From a checkpoint of a small mixture-of-experts model trained on Wikipedia: 128 SwiGLU neurons an expert, 4672 steps.
Below are experts of layer 4 (counted from 0) of a mixture-of-experts language model. Rows are named router (the router's row for the expert), gate (a neuron's input weights, with its number), up (a neuron's input weights, with its number), down (a neuron's output weights, with its number) and show model dimensions 96-191. Each number is 128 + 24 x the weight over its row's rms, rounded and kept within 0 to 255. Numbers have three digits each.
Before each expert's rows: "mostly gets" lists some tokens that are sent to it at least half of the time. This comes from a sample of Wikipedia text that the model never trained on.

# expert 179
mostly gets: " among", " of", " Of", " Among", " for"
router:108084110110164142123161134159116106162141135114113090152148110122129156141165140093117162106133139147147168160135153145169139128175101169143101125161129122139139145145130123142135125099146154126140090113129147109119097115136080082103095119155120106106131137089161126140134143123163155133
gate0:124108175073163134124080147138119104149115171099155088133134146090160161201122143128130127166116113096154127122112152156167120151137159111143139130169158102113118138138096186139130109104149140119154098086119140097139120094160089138122121159159135124103137161111116145140118147132117112147
up0:159107104137099167145168116129153102119145133120140172108088140176141129104118145143111132111126119158144095153188110130144141129127080144110111115097158160110128144131142099123157144141118110149109154161178104175113106128084146127151135105117138153108127095116172153074156099101127090099
down0:118081100122123131136091115145091150158142133087154084179142115168123143138119113122125112167121133119114133116122107167141152138138123100155110153098153135130109138156155137139157161147130144129158117132157106170110119160151122113120118154124159140125125122133141125129183203140148169128
gate1:134105162096124110118083124156132085153140121110134155102109086137109100135145107125151152121132122139139124120101119143131173136158132146121136081125084138068163080134151134155161165139108115148136155075155085103116085103075099121127127123095108076147102131133147146113130156141103146125
up1:112106142117102086147112151131158159160116062128135127129145113114130161137142114109110109127117094163103095146126155143152117124102123116110126145102161089163108140140131183132117168120116080123163108148117136086090141148144118152119146167122082155111126175139117157147154143120101084143
down1:096125086165111114155131125152079134132120138130088126113130110178110111118160112124126110124146089154134140148136172140143095156106131124140091197142083118177159109129135116123132143099170100194118136093175124141105094139105119128117118152134120100114130141114178128127154154120116144117
gate2:123096093094109178157111141124147132127133151094124156130141089087067108133127091128128131181147124122163110218128129175110095151131117123170147146138142115149113134182115114137118152116160117128124067125107097138147106130095084161121142135108152114142147146141136112114163167138149173152
up2:191129159154129143138124108133112101127124117150115141089118089125104114115095120132134119135119163161093158100092105158152120141138120140121097088129133124093099143124138136152154090109100144119132144149122146140096146103091108116104100131126123127137110146117121114095097117106157134164
down2:132145103211136144064118089101125128148158086139169132158162135152110123177129149103112149133124094119136118135142135132081118166152126099137144128136134125144155129162138133157141179183175128166084089119145114133118101093098129124141168114146128140128104108157122170123136129127119113088
gate3:089100143146121152133124125127111136171159109143081103169151130161113136133130144141167119141104110152154158104117091139136128165171160136149110148135122079139138102159124112069147139145132121120113105138143110143119135136183120119095148105122095150103112160138140136143092126102104169134
up3:127128115081102091116109158129150123095137159127110145115114151084114089159107156130102131132130119124142126146151139128128088087083177126127126095133143165108098132112138145141123142115107158159146123094120133123157120123045115133149118112116118120111134105085157104093133137148137108117
down3:140115117136101140141125105111108159096133140116136131135162116147123144093133120140132099154099099142131128122122128090071090161109146103121126102102125093135143167111125099140127124131093113084104144138119137127152170135116105173124166170119126107140151142118107168142074137108119120115
gate4:131105145135137151144130137126137128137158078109099145143168087188116109112108142156119177078118145139128146127088109166127156130140165127153144139131074117114109108155121162131129135214166126068095133151114117139132126154121095133111110119201135184111140092119082143108121147088143144132
up4:159114165146151127123123105087102087186113155113135143121132168119125152121100148070137123123131096078137124134109144126135132139169103086108087134131128156153152109109125106105155098116095115143135118121131172112140109118145123163123129135114147085149145141149126135147102099125118149150
down4:120120144151179180134130111164169154112125114157116112119096117141166099155137111085137129094128129111099130141142128160142107148104098095139150131089124100126128141105133128101110147080161100153106103103123180143133130113168135143160127083130104119144099130158139126112084122146097089138
gate5:132124138126108121159180133132154088134110138129143131097113126126148114144104108136098107128123105147132111081134131113172147126145113118101104112142132140141172118105182173112129113143186097127144122133096179120123092121167124157138108129062118140139090143126169134093160084171151115127
up5:115090176142122154135111105176130156133124140121117119122128117124119133111166161127118158164054151121162138148103135200086106096127158145132115147097176084142116110095140137156148145140067129188136165160136090115104138165079107112138132151135160129090145109108132080154094153087120122119
down5:147158133137143141138118094129194101130123131102111098108170128119141143109167118148120145150128138110052114111127126119144141109118100135137081143150170091092142159156140121096125133138130123171108162105108103092113133140111167137099150109137129135176147118143149140111132144131149140140
gate6:105128111128131115137153144127147122114158106094108113168163139121148115118140132101171122139159110101118094130129072142104144116104156113161169114144147107166146165147115154076119156160133077106160108158168158126166168127117134109117097106119094156096110134123086160127168165118105091080
up6:122113119145147112134173125186115142104144118114103139139148147138146103109153134098149150146184121128111115114132107135088161126087134098168169101175166120136160169129125132102130120115128052103134141148191136136149152122137076102148125159109130121139150139097132164132122148131131072123
down6:142100108099124156158095124075125108115106169129103096153092139059138162127130130126125165145111087112134173157139142117163081123161139122128121157145161143121150146146171142124156142158115136155144090190107153145119098135118127106111144111110134095128143135098156127135130132109107161132
gate7:155121118132092130102123110137131137147177108146108140136132122130149126147127150145126143143132161140105141152132146141099136113103080125083159067140073140126093151112132133106144112165062115151121170140148116084140130105132132119105126127114134093156111122160159100137117076157102171101
up7:097122145124103141168113107149126100121080153114163131151088124119129137151133107128128136153088110108144128121103179138113092131115107132151125139100141119132067138159158105091136125120164158145157117107089130157152118127080126082140148114148094116124129116114183105091102154150105134128
down7:172118151109127121094168066128166094155172042108127124158115147080141156147126131126105106111095145132133112159104141129129126106184117128096088102097144100103162107104108144136125120137135097119123143121102113129131123110141142165120148137127114160131146121140115131122189184122168141140
gate8:150141105093166140182126075133104077132137144123142172093113115116163194145169124116104165116139110123145087117144096092115139122132148118065097119137132120137135135163129101157085109097065135122164095121160175130101137095117140132151109145145115120119132141129128131117109134108117100108
up8:126142125172109097104085102110108120128079101094146113122134159128112095099101143156101045131133136108112142109111112139112097146098138109171113133101131141108076106084175176104142129088140113149101166112116132095162120120141101102100121120141147121109114103149118112137155174152164129108
down8:168143155095096123138146133132134143123134120161088103103128132133160114120088120135081141074111140112096106102142135137123159099143117147127147112126164175125110122130076175135150115117091101094133117114113115114159126181150146142134152100121139099133091125105158081131154137096100140161
gate9:104129129103126126127105138132139105124129160144111136120142109105177150177166190117151134162122098155165088171132153185150126146107164094128154108176127127141154156169095132129135109139129118136073127113110141127128131113141105137110116116137105128082131092140124166113104147081143147132
up9:100123129072143096128118147108118118124148077165107094064148107146126133117122151127136203146126112072114125102134159149106095150126120126132114130130134083104130097133084121130092097106113134154135094148126154120070131147141118103132152135164127137106160117154171110124111107144110152156
down9:150134127153184162132126153131118143151108086110130165086128146126150147164137119152138133110146146163057104170126101163144123119143119126130155116147112120072156107129117155153118124151148096175107131143112112171155108058145119124179130134155139126162129103136100154137114143150097137105
gate10:119161111117118109138155148156118133141152133143145084141145147160114089111158116130166123113120131104119124147148122141120092102144122153158107150157143097125119129119132121140148159110129097135136105107124137132141124100142166162109122092132089167148092151102160151100169122107154122101
up10:101161117131156125150165119168112128126149157140161105124147162112122090107150115112149139121088072120120116124108104094129115093132104157139121155145150108120103144134167116135120165106117088140170100124117145113139149093137152120124148099124111140175088129090126136095164111086158124115
down10:142081131114137146147149128118127125149144098105113149118057147137104139108160151114102161106139116092163149154133134132136163097116172149144091144094084139092089103091124115126141134101140117098131131114106146091111156114159146124103115146131129131129113090093134150173094097114156141135
gate11:097102123092152104130124160125109123135177128115129105130137123130163102094123139133156136117089121122113113193139123153120110117155132160145157137171130100139080109138116091114095188140112137156122105144081172137149153124150094117079133104151127101093132124153120131160129106157140166133
up11:121130131125127132142144095113128178094117154103147131115093118100122140157132105105110120083128107169117087100152073120154142108164176121131146114095136154157089118129130110206133106137117107126174116102090147075151121089123156108116090082096121112134100149069124121114161149121145122091
down11:127133081136112128155088097108140130093163120109171132156140147125140077129091109141123163095117102136108127124125116138090148112121125114122140143134129153148143107154115121114096125163151132151164094148112091160096192136145129126085176118130154117148093130160094101100152118112129174110
gate12:122084143094092117110117153135124109114125165140122147157131143183091082148135102130127139113094111121091125143135116104177167172144152100120132128115142141131140094139146115105175138133127081121086108112081120106142110126109106168115149091098122133153124133153189137154098142113121115110
up12:141113158081128123088128137148144084087128134148120162133139156150093108163122120115141109106108111114108114137142158075149147148158135123103133110147114127135161115184137129097214144120131084088093129129091123149161081155136093153123123122088119140118160116143135124126112121092103106132
down12:150129159136112140129098156078120117078131140131121089133075137118161136112180119123138147157096113118172157098122116124163112125141120146111126117126138112145156082133166163112128113173109149137063147106169068105154132120155136123178124120099136165159069121122110142139115131129110162132
gate13:115093132125140077157091124117086138101157059115142122128170136134134106127135110131159166147127124112110163154102090148150149108118148146132143095117107119087144101147126118092066144124145102116150105184155114110135158121072138143147131170095122104106144121134112124140114138124102171082
up13:136114120137143105132132153156161133114108136094106159108184096132131103123120093119097149143179115160118103127101090093103108175121145138150160115136110137124119117144112075160143122149111136096125095106130109122110124146136146144099100097131080168150133133138132154135129113166151098164
down13:142083168129160131132113154126118145151095108111194109105126132099092155124113137157116123139156123145105112157122091146147130146150122146151100135075123109107082122111154128138109126143138140094135071143161113124106131147120099078114156162094134150151143124151182139162103173147132128129
gate14:066141148117114140118158128187124129133169107127128154162130099160169105147126097163098125118158148133144107154148181108111143159113092147116124093144143126126113106125131135102092171118106114146186140119116146166124131129095130113113104098108090097146116119126121143119121104114133137135
up14:149124115189133140131127130082102162140089136169115128172135098095137143127123148092126132114126112091147136131104110106105088147148119115131139139108112107117120143105130090106170114133104222087059141155118159116132108142112127164143148120118155097160117144088109149151112153152165119118
down14:128133117118108166153129117110160095140148095133143097147120119095142117124127135104131136133126121110104117132162150044144150156140127125149125168164143119086121143064134161180154138148159125108102129130116138108142121124092122112105150123077171087158103156105142139157143111141173105138

# expert 169
mostly gets: " of", " how", " about", " regard", " Of"
router:116090105120166171118145154123126133157111110143103147149137109133132174175174141104112166122116085131130149123166106155182127139143103161109135184163103095121128156164110149118114163125113141151087100154113154126125123138143131110106111095152129137095109127113167133137090130121135108151
gate0:150168109099131158169141087119114138113132107166118102139133158142122141128151141123138129095145147114106098104073103109148118113117123184150096124104126103145103134086128141097150160105145142146118121116126156190166145097109163127100114140124090143132096137149152163126144134122175159154
up0:083137100112090116108106124122095077135184106157144102155120100136103142130110139107122112105121098131120093128109138100110121155164083125096146169108118158124164147112118127103075116100119122130140133130185140116149101157138116106094137100115112113082132107125144165132102136129086160128
down0:153148127118134127119142123100107137127114139133159133123111148120108158172109136150151163124136144127114172100095143094136161129127138124154125130153113143139106165120124138124167153126136132145091111126161103126137101099111140103098147136115115098173160143097095108157099139168145103111
gate1:138142101122157143136120173133069127088131149162110125119091154129166160122118128119153143122077117125112145154126137129122153119164141125139131156120081099150099139184155092101140155128111127147133133156165166135117118119111174108126148046120104136110107192123147119124140130126162146174
up1:136115149127115117095120113099190142156126120110124163130141115138110107116133116121127135104152128152139134100148154126150110141111112161130118125129151140097151134071109118150112137115126133134141108159103075109137154140166109147149110199111155096132156104154131141153086130098082122122
down1:146140120128138123127131085134144091150139102134124131189128162172162136094108119142094121163105124099138093116121094130109092124162143107147112177162146097136070144146150146124158139153115132145111110159121132159083147127120083151103134080109131090142129078134106155179092112139130137112
gate2:133169119129153144147176095102113166103153139114085123163140123123090167111088101120166181139095122079103109154111145136157177113129151133150108163146096115101123106117098145117105155087148095125125142108129145154158122134119170131141093118152166126153129171114102101143129063108137091141
up2:132144123167114136144156109104135140125127131085097159195113105121134133102127116078149132152119132135123139130114120175123135107109175154140132124118123131113095112124077139121145105089149116137117145120114135138139133121122133147155079102128124159132113159104108070129124119115127122122
down2:120132107131154176145140121082116176137109136105140123128105108117117140115115132134128094141112105177084126109125131113127126117122159107122143144132124077077136138120122143128150129123141129115095121106129137127130120104141107110185153142161121117116120177187141126095156111096124138082
gate3:110139135128121174135108105115098135123108138111150119123069136148119130114108141103123180127066086124136157093114112156134125123125126150155165172126114131131113149124157139087112132144155149140151148122146130119139094140122140123096121099136088117119092156136119143139099134136180088166
up3:146145119141124124136095078063115137152111137131132129120075106140152123093140117154122154148101094134133153120133127157127162135092172137156147174098110142145152138154157126112140092140109151149162155138140138095143098127116135123103117137151093121142086127114118145161115132127134089143
down3:103133097106126139110131132135116116128114112176082094124122142151084102110166138097126076164073177123146142116139161157118164136111134137107132137122165117159165098154117139112132121098139101153153124047129127122149081171125099092142098118112126116119126125168114146088119163157131155137
gate4:112120116082123162123133182113151151138136137129084130159130114146141198159109088105143167122132099100116156123131104155135142121140082120095149143142139082137099126155125143133185133157104137120138092114105157171094125161149179121102139100155102123131089130132137135173161081087170136128
up4:108157113087132159128120176097152133126137132113076135129127116125115172163103114124146158121142112123100152127106116154167141079130124103093176145169114079107091114142119113122183123169119169112127098125084158176108089148110181105107178100153094133138104124132123173158164090116158146125
down4:130124144150106126124159135123089139120136134142130126147118128101143123101168106130100133072125107132129082167155101136152123160154109106139100141126117151091117087156171132115110141122125144100092093104135067097140179131161110086100181101120113125128107182098074130107093138100117147111
gate5:153151163145145120108141165099127162128065141135176165120120114152115158142110137104155160128095126140143155127120120102145122138150123118094172166142165151121146124136134141072103141125156111134118127120137129098122136165131116159094140124155136162115116099138139150132108139175158083126
up5:163156159140109146136137168132117136132094126114165162168121121158148153150099110108110106129143123128128110114143135142133117145160112099084150149168145154127119159110082134112104127097144144145127135096156109110139132169162101123127109112182114118098134078099133128114121125142154109130
down5:088095126169150083127134086107165165089135157138111129105141135143075109128132101122143146159140111120157170133135154154096145128153137154152131130115095158120159110129165152102143105165112111106125116117131141142160172109148137135121122149081149102112142171129123125147147109136124117116
gate6:139122116111165095136156129092138111115140124127144169138152129091106148122130105141130123147155164125133121112103153093135126088111151171127117164138136098135133129106101167097122122128119124103158092137129135104111148101126136163129157170127154095092121081080097132170155134103086094126
up6:136115157140156120097139097052152159124142098152121160143157116081118129114129139152110143145120146103160171122113114121135165116145166160131142123125132124110148109127102172133128150170145126126150110156112124132127131122094129171164132184125150115133117091084088130162130129163099107160
down6:105124091130116093102174139127133107157164136117116112145092106103148123113115163155117110112155140084114148152172113101150123139145156112114134084120170127139110077118125144132148130139162155089110117134125137081123120123112083068143121101131149101145141187157140132153138131109100083133
gate7:099109140150160133150131117128135150141103141123191136171124147172112117088112104133135152146147126115155122145094152130129109154128150140138126155095137089183119106132139140120150160117171166136190099105128157145174145107124165160105121134147165135143099090123124160111131144134135125150
up7:145166154092115129098123117096124116143150124131159147143124091147137110115128097169116148126092143110106114135157106149144090160151159142150137149100127113130128122076153149107085130134111122166155113097096129091156106129124079147089148146123112106162115109143139144075159153112104157128
down7:126138127134152125114106124190131145194138150119114153096144108134122118175140136113105120127138124143119116105175145124137150111143158181120124146121165111116114118109105107118132136156126125103116133112113155142143162106133103163128101117172154123131141114146164140147123101111151123118
gate8:121119069134142184127139136136125095085119127119140157114110182107112157144131147117091127117113087122128137107146142132084123147131111148154130189175140142123108097147126132062121167113091112127161116134172137125137131097143196091123134126110139115083119143115146147155122183128137150133
up8:142141048113138167113146126090114102096142118102146140157114166131125146142137145125114119123102075118134137102183157155098164133125105174131129152139130157124137115101133150109150169093099109147138097141213157153152152103123171110139174130146152124112115154105121167187121168157127142138
down8:137114143105135135116157133156093079130113095158129136092082091102136121150142118119123127104125123133154129100131163107108166107135106154106098151131121108121129114144122167135150118118118094129112150136132158107102125106132173080117099162134120120116142163149121112148112101112166122113
gate9:139154126104105122123115111140132147112143131157127126119101116197150122157152130106110173160090129077144156145164161146127118134135128129136154113144121089144124124101078141138145144176119080149099144117133152116126091130087148098137133111119095128093146135134169080068114071121125080165
up9:094157120129148111107132130120122115131122125093118135112138141108109115100125130152120106098163080171094105121130104135112110107105136124115119098139134157114132122132146151099129103096093134086158131139154108137161146128171126141084088145102152118173125081172092146119118163120108169096
down9:110141133107133133149076092127126141107121125137086133093105085157143108057146126107146122143142113122172125108123162123108139124098080145122099154138113132116155157133109101115126142108144130171127133105143123157119139146127094117095157150126121115119137110101128133157166134213109109134
gate10:126137102103131126125097117125128085164137120116111131130057125129179125117191106110106152135120116157133147145142050129125097138097146166145093125130171091123142163149118133133158127132091118150110173123155143141097085100138161113177138121171078132125158136105156136113099133109122104110
up10:146088163173129168169188122177142165064117110113151151112152098150087120114092138148155102134147097115106094120115167156146159135134133114150147135145099169135134091091110120129158131127174145099141108160103107104155124137141136127086080122065151104138104154123099073137137131134128144101
down10:117125154128093186121105103118133106116121113151122169169153126166147133135149082114133127124147155131139098145136098147097115104180078133147130174169138115132134201140119128189128114180163096141107122144135176116082136147179178104161137136138147121150128130092125132117105151128110134133
gate11:098132084160147119124158138155112084161180107125142110168175152103123135108137140159107162167136137121084102152149126161099124121103109155141100138134138084101124126095097129147117122130142102147127108141153150183104133125122100117142129097136122144160133118132139112138135080136129131116
up11:121141131150150145092160150143129097135193149083167126145140151130117129106115136129166143132103112130071124168131131141096111116113113155155097119132131127114165119101112128153121129129136095118138156126150142155086141141108127113145118122134146135117148153116107112124119129121138138106
down11:135092118111115127164117188142130083124123085149096126147124121155155147131116114133153122134059136143166159132124145117135170131099146066112126146159140113141157108128152095119179130119134105128176111147065113130104078132152110115097105118152146136143113142096129098143091166098136134102
gate12:114165140147136138167127101115163100150135127130179113133118103136137153144159130140124097176109109164146123120156157143122129130136121095110095158129158083141078157143128139146112121140083099157129088111092144123093121169161113120179157107106141131125144116114141094157119160118117119088
up12:134100142091122108112140162140073140146141117135135115114150142139137137097119115115108134101147180104121094138066104114134144136125108173133148132168084151119145101115150120118122148130119114115126174139176115124134102109085169129085087152143135092137136146126130164097117086140118117175
down12:134092130128160127118146125139109091107112125121133127095115110120130155149119135126180148115154105126093132122130128083150147150103136119138110109139106104146126159162139135140096131109120113098124152115159109161121106103126129150125154127135119120133141105113138106170121138147130099130
gate13:094108158097148118153093138131115118130127101133108147196135124185145131070134131166127113183142138120129122170128142173103110146102130176142099115142119123150134111155148143181130145121162134137115134126128138149110159137106131179145120123168130122128105092125141153099123107111123168159
up13:143143142133086148099129083109107128111138070095139104116173100187100115115158136114132115098130143160116100117117122132170138090152096138165137144117128137124145138136171130106113169105121163096130092149122079138126116112076098162129113149081150113173168103139109145114157091164122121104
down13:113111108137152120141120132154128120109133135155068124103118087109092139172178126134134127081099159135117136140103176132084156115118125143139132117122118128140131151147095143146104108157179119141113172125081158164136147116108177067104147122116167125126149142149152140101184150114149096129
gate14:080122112093112144133107128097147133132129136207131168167165099109126149161120149103137135116104086087159100115116158159137116139144118093071136115153121131113190102187104123094143138115132142134141052149085152109136113139105135170113151118111142121144104121115094096150122102114165116126
up14:122100161109156131089094151129157106184098111125089116134151137105103151157126125126115117107148164112132182093152114146123117158121091106077098164109145132121117126126116165149138118117134087128129145110153144174059160136164112126152158144133142175110175121159154169118068109162102104119
down14:120117136156132135131138106122134132100190106143086137149137099118179116105107134078110142155068157097142135089151104145119108092129089128169107158155143113077085124142134119131175149140163110140061165179105143152123126129133095151112132088156162165159099102149114178112134150161131127103

# expert 122
mostly gets: " or", " &", " And", "y", " and", "ny"
router:112083163119109137110147102136138088127096083096153117145123113144107154118147132109113158177141124163090125091135154136153126129127096109133152162164148084159070153137156183137126126095115100137082119163106170147122151136035118130121136100130118124107104130104189068106110134190127123153
gate0:137106126094182127125156135140109114153169056125162122176099150141087126132137149152116114106159120114107110139121158162113094102127128096173105129150131129162086151165140111109154156154143134116106131127152106145150159124124126114168113107141156097121129099146145130101128124148116120203
up0:114149166151130136117114111089128153121113157100121144149111148125116145160103101108097108100134164089162164123145103150155141130159144153114125140127130114152110128095139142181131152132083175109111155111167138147109170149112140106139145143099120123143115147099150149121094113157149094149
down0:122126145158157093074185149133095092101162136079135172159132107122101181116122117125119168116127166083136169107076174100137122139098156155144118151108131116127120163125137141188119135162114141138099136120105126106110117122089114118097149114093110125123121146100154137123112164147078152162
gate1:133155142127128135095132141154109125152126170146117128101132124148124104123136116132105101151174112104130131153147135089166137181149092147099142136106144148173129071173144172136122105126100098153139146165158127115124124121096099151149110155130145102189144148152159125130125106154134146129
up1:106112139108122105115117118193094121152118123147137115165101135093134151119175092128123137139099161155129141087131129099132141161138138150114122145140100124152149111131148101149169096133126085132118163130113121170142147149170135173144168109090117113125136109043110089114110142149120134104
down1:157171113131109133170121120124135151195119133136100156149122120166118121118123123076134081131088162137111111135127109129147132119132117115154098174138141147120094136151074120117136130107077133117093113089105091081106080157130150129125132129098118107115132097128106113128105148138118156094
gate2:084155162155121088146143093089107122098127087170158104137152137115109104110107166135139113094142096116109100126144136136159141125112123155165126136148117121174134139176114153102087142132133136164124108130150137135116154118086110147168120163134161199130132128122171177134115100144112109124
up2:138119129131065105138145101086062132135126095133138115127157175098117128159146161158140125143123124135139105137111133108111119137158154106138120095149134155154149155123139142129146129123147149151105112146138145143175173115110114122171131133121128119109103152144106222131131126136128128105
down2:114162117144126139116177144145096131131134092132153117121117142102100119140129132134124183156181103099125147122084140072147143127135094143133158132170140119110096102140120162114139161124159174084154121114123169120149171134140115122119152167111119129121152101148103159073121104151133113130
gate3:127170127119104127115095126126183124141154106129204116151132159115128126136131084146120134141159101139128110116124137146141103128139145133133135084134135153127161093120141159171156125117107084123102122095155125100116123096116112111115153112111172128126151128125162110108135132063151152154
up3:117121120119170144117115115106138132142130158098079133104098114143162107107116126126131110105136116148152153101109151075100132128129192124135138122092136116142104131125077103144119138124135154095073126125141156115131138164113154137142124145144108126136133134106094109111079132149124117074
down3:091119118107118169126151156114117138119111093070118091144134119134103115157089149116148132155125132133141118114107147132134155131118131148148132160141136119133157107125111139132156119144092158081107143130116135170087136138148109136137107138115120053098137173132140123134128167101123148105
gate4:169135132125128124144118105106119111161135113104099108148114139136124097138130166127110118113130108143082119124173132161131129070177105132173142101142195104148097135106129166114132148131146141131091174145135097104109139119100141106146154124169117130171112119066159142139173151155095143139
up4:178117132127138172147141131154096122131112139107125101139098140147130139120129158152124157130144150142129101113124113168134142058129112105153119110158165125092094146145148122133151116121106132129121106145104157136140157139115173114095132115121157119156133071095119111150159119139095140128
down4:093079111141114103121139128154189106137141101118094165120114114115112137156159142153136100120158142123136160130109127158131155115133134146097125150108083141079092130104132079099149118096124106074114096123142150102178113083114135142152125118129148123137132152119135100161138129132130118085
gate5:090160139133172137147086106149106143185147107095133115142098149136087112056108125129088150117120083086107132107132111132097137142139158176160090104126138106152090125139125120143133112137087135164122118159124103111150122128175112128117154092129103145154114129153127104108091113116167132146
up5:127148149162152130133135142096133139117078104152108122134126133131130135130114138095151091117132150157142134134160117108160081136141114102094133161104161124125157102131130136135077117117138165120146154164145144128124158146127108104121033099107195095092105126168156151152148124140098082128
down5:102125118108145131145148110092143133091122131123099128125153157094139142147087149095098146121116171152116148166140098155144132110151143126114145111115132123120141147153130147132152145157173097157127181150148148104133154115173112126103138131117128159116106102134141138110131069124137108129
gate6:111146134163146152119133150171124107097140163120099137115098104117117141098129091162165110127120174106170147112112054097146147127121071118125112156063110103142140121122104126131060152136148148113140130158094167134151139108111165130170122151125107136109094102119150126107100112136181096128
up6:121134194132127121090120142135062105145164100124105134134163150114123158135151191113060115114112139163131135157143133184151131131110119147114124091129189180118119156161122145145157128129106163101081126117147126144141164128116135154160130197100141122167105135142104166129086132118117129171
down6:168094085089133075143127143132112138140201125141135161139196149158163146136114109184078080135130132133125085107124124092092166142161135093156106103088150163142151122117119125107143104089168129107165097110142104120138123118106130174145127134119164117180092091105159105174117140154113109155
gate7:132162126160127094078127104147169134138159126086163095170153158124153146164126087109144162126127109145078121121102139067089089082124126116126104128125145122130125136089145135160159118140141090115143158157166167151148113126124188074140142126144127136155123143105174115086162143135117145160
up7:129150166096128157100115110155168139164165149121167117133141102097158113205132156117129094098135131132140119102079149101132121119118140143111131143164165137076095139140185165140140086118109141118140171153139116112123143127139158110110155128097104129106131120100174144143117163132061097117
down7:090131140110145156133101113133163096138134148138155128125130086179082137091152159145107162135112145165136087110096105162124126144097121112157096135122109146149155127119119099137168087140146117147122126110126171147134127159136150110157115096124131144132118147137122133113103125101087129134
gate8:147153111142117110124160131153165122116111141114149113158101144127093147166175144155112109132134099112087123197144147117132150127165115137134132150126167119120106174132153114153079123133107139088109135096143155158097091125130166109178113125151148106145144115112172091117167106177159112109
up8:128113140108098176149140119096125143127130126131114136093141118115137108111086156093127149156117149096151128148119144162146094128097155137137121125126145147079142128133086144091178114126202131153154155190150110071094164136139104126111113110120129151109088120154109166138159158122101146169
down8:073146073153091186163127129145114127114156139114146146146094121134108138139144130139115130124096129144138130106131142121147147101149152092100121150142148070105069074161106180165132170138105131128113111093145142119146113105110146120079094147148147136105123123093102123112149133085186142100
gate9:137138115105098142068188162099111124090103161136163094161167101127082159148122160141125082166122132137110131112135142127114097113083100105139111158134121130125104098176134158130136111088158132162167109128132094139112160104091122166113094152098141140168121148100114115171129093073150096099
up9:142121125104149132088142132117145117177131149083154133159139148102147105147125141108114124119079100131091118109121174126103086104161151140114152130106105116164124092107127113119145153146101143134131155100125164172134153112121106125099157101134131109122116101152104122146111143139138135105
down9:114103134105136148163120133111135113098123101149144165119133151145126088118097119174126103188112113155142101161158104115118108136160152131127153095068091153147156118129106129122096094137118147168122132104129144127121120136091076105147136090158121177130137128139124118126073188148117096109
gate10:136189194155128136104152072139129111148139104131125123155111117134122156156136140147132112146124116107131154115123106151126118119151097153125131141124170135126117152106135139142095130138153172073099154135128136124114127056119150117136120122084102133129108144156120115146123094147120074124
up10:121144147157079138132099133152095086114132113128119140093140105151134121168151148149129144128177111142109126110124117153178169081106122117154118152153123156108158146143131107112118099092166115119163094176114113088109121079120148130168121219097053161127158159167147134094107166122132131130
down10:125135109142122133113093130145142103161144149098142123123156107110132152141104175098159112143068152107109116169088134158125147144148122098126131130176108142139129128135154159178149121151099112193118140162108121073143093133136172111094116102062183096073100154123117088084100127148142103129
gate11:143122179104160139170151112138138126129120100072124118136169134132115135121135136110118120123127126098127155145112138137116123138134133146151123174155150136096134120153119114175114108120131137062135080159146112130163121130155115186116093166106136138186123156182129107153146129181117130111
up11:138123120099134156117089125087153131144095130123082166143164127104149102136115142105106133113102110093106145170158135135117150190125126112122142111127134118104074139131134113171162143127151144095111131130171126151161172132103120149113123112113101151142125138154131134129126116134132159114
down11:103111145141117131078094135069142159113078112150151099089106087121122110143107135094155120102135121130105172169169136124139104124116124115122164134181135132148118076151112168116111162114134157175118119104125121143131118132156173075163123112149102149149109158116142117115136111159136122141
gate12:105122156155111141055195174103127131092142146098128123144178115126113152116138137152113127144190156098167127115117146094105137152128088133086153135114105132149152148159115131111135149127131092134156092110139148108128124155119124180109099126119110128142183112156190134152158131096186130107
up12:136158143095134128122101112155096107114108134157136102112122086121169102135120152137154115163117152148151142213166122144139106129137136107131141104110162120128154124132125123113101093106139131096142116116098134088103102127098175112118104177116130138107106115120115123162195152112155115119
down12:134168120127112101121170144123081116136113129148130115103131154145134111094124103126137114145144110121120151101106135124113156155143159100133171108148112136117104137135129092146124126166161164146140134112141183147166146147110156107159134154159075132126102113069106121129141126131095143178
gate13:121108149151124085111169150148153114149102143096148158139155129147079094122110101121126111140134089168102124147139158090130176114171140093161109183105129135197101125142144146135154114116142129166118115144113114115124121146137084133143095150153146138158097097120160115086139130149115158152
up13:152137100139142127129143139168126091129195127113121167138110126186159157124075123137128136155122130139157136087102152136121142109102101141124128143134109171100101121123114104070148118124119137101152120097138144125119146115115136145126133132154105104122171141150138124153092111103152143101
down13:141146097108075128103111133083154135138121091126142114150148082115111162113126125162138137121107129101132143123108158133155119144082138094167153105135131094121131144122115100175140135146132133072149132128120141137090106169097134162172103159122157125107128135134124132097134140119116145128
gate14:071099124085132116167142133115157115151137160103122112126170162183138150146139113132128124105091142108181095153126121086200150179163126094135138144119127138165115118129145102110098121138158107066124095131113143152158137118141160142160132109165096144161115140102177118142112132113140141138
up14:131146097142102118114122119107095109150143080137159148135068142114142107137088105143124138131129115168108128139121127177132133100140135140116132126155137098109126119108132167150084136146143137127138108146119148119129104109111137123092137143123152120102149146112104099130108096090129109142
down14:110100127141087179132118125106101090112116128160128084124071127157124108108155095110138125156142154164072145109137128120112116096127130135081142143120145105125118137129105126108118109118143151183115102156144128094154131149153126139140166159129147151126097076173125144154086126119141077150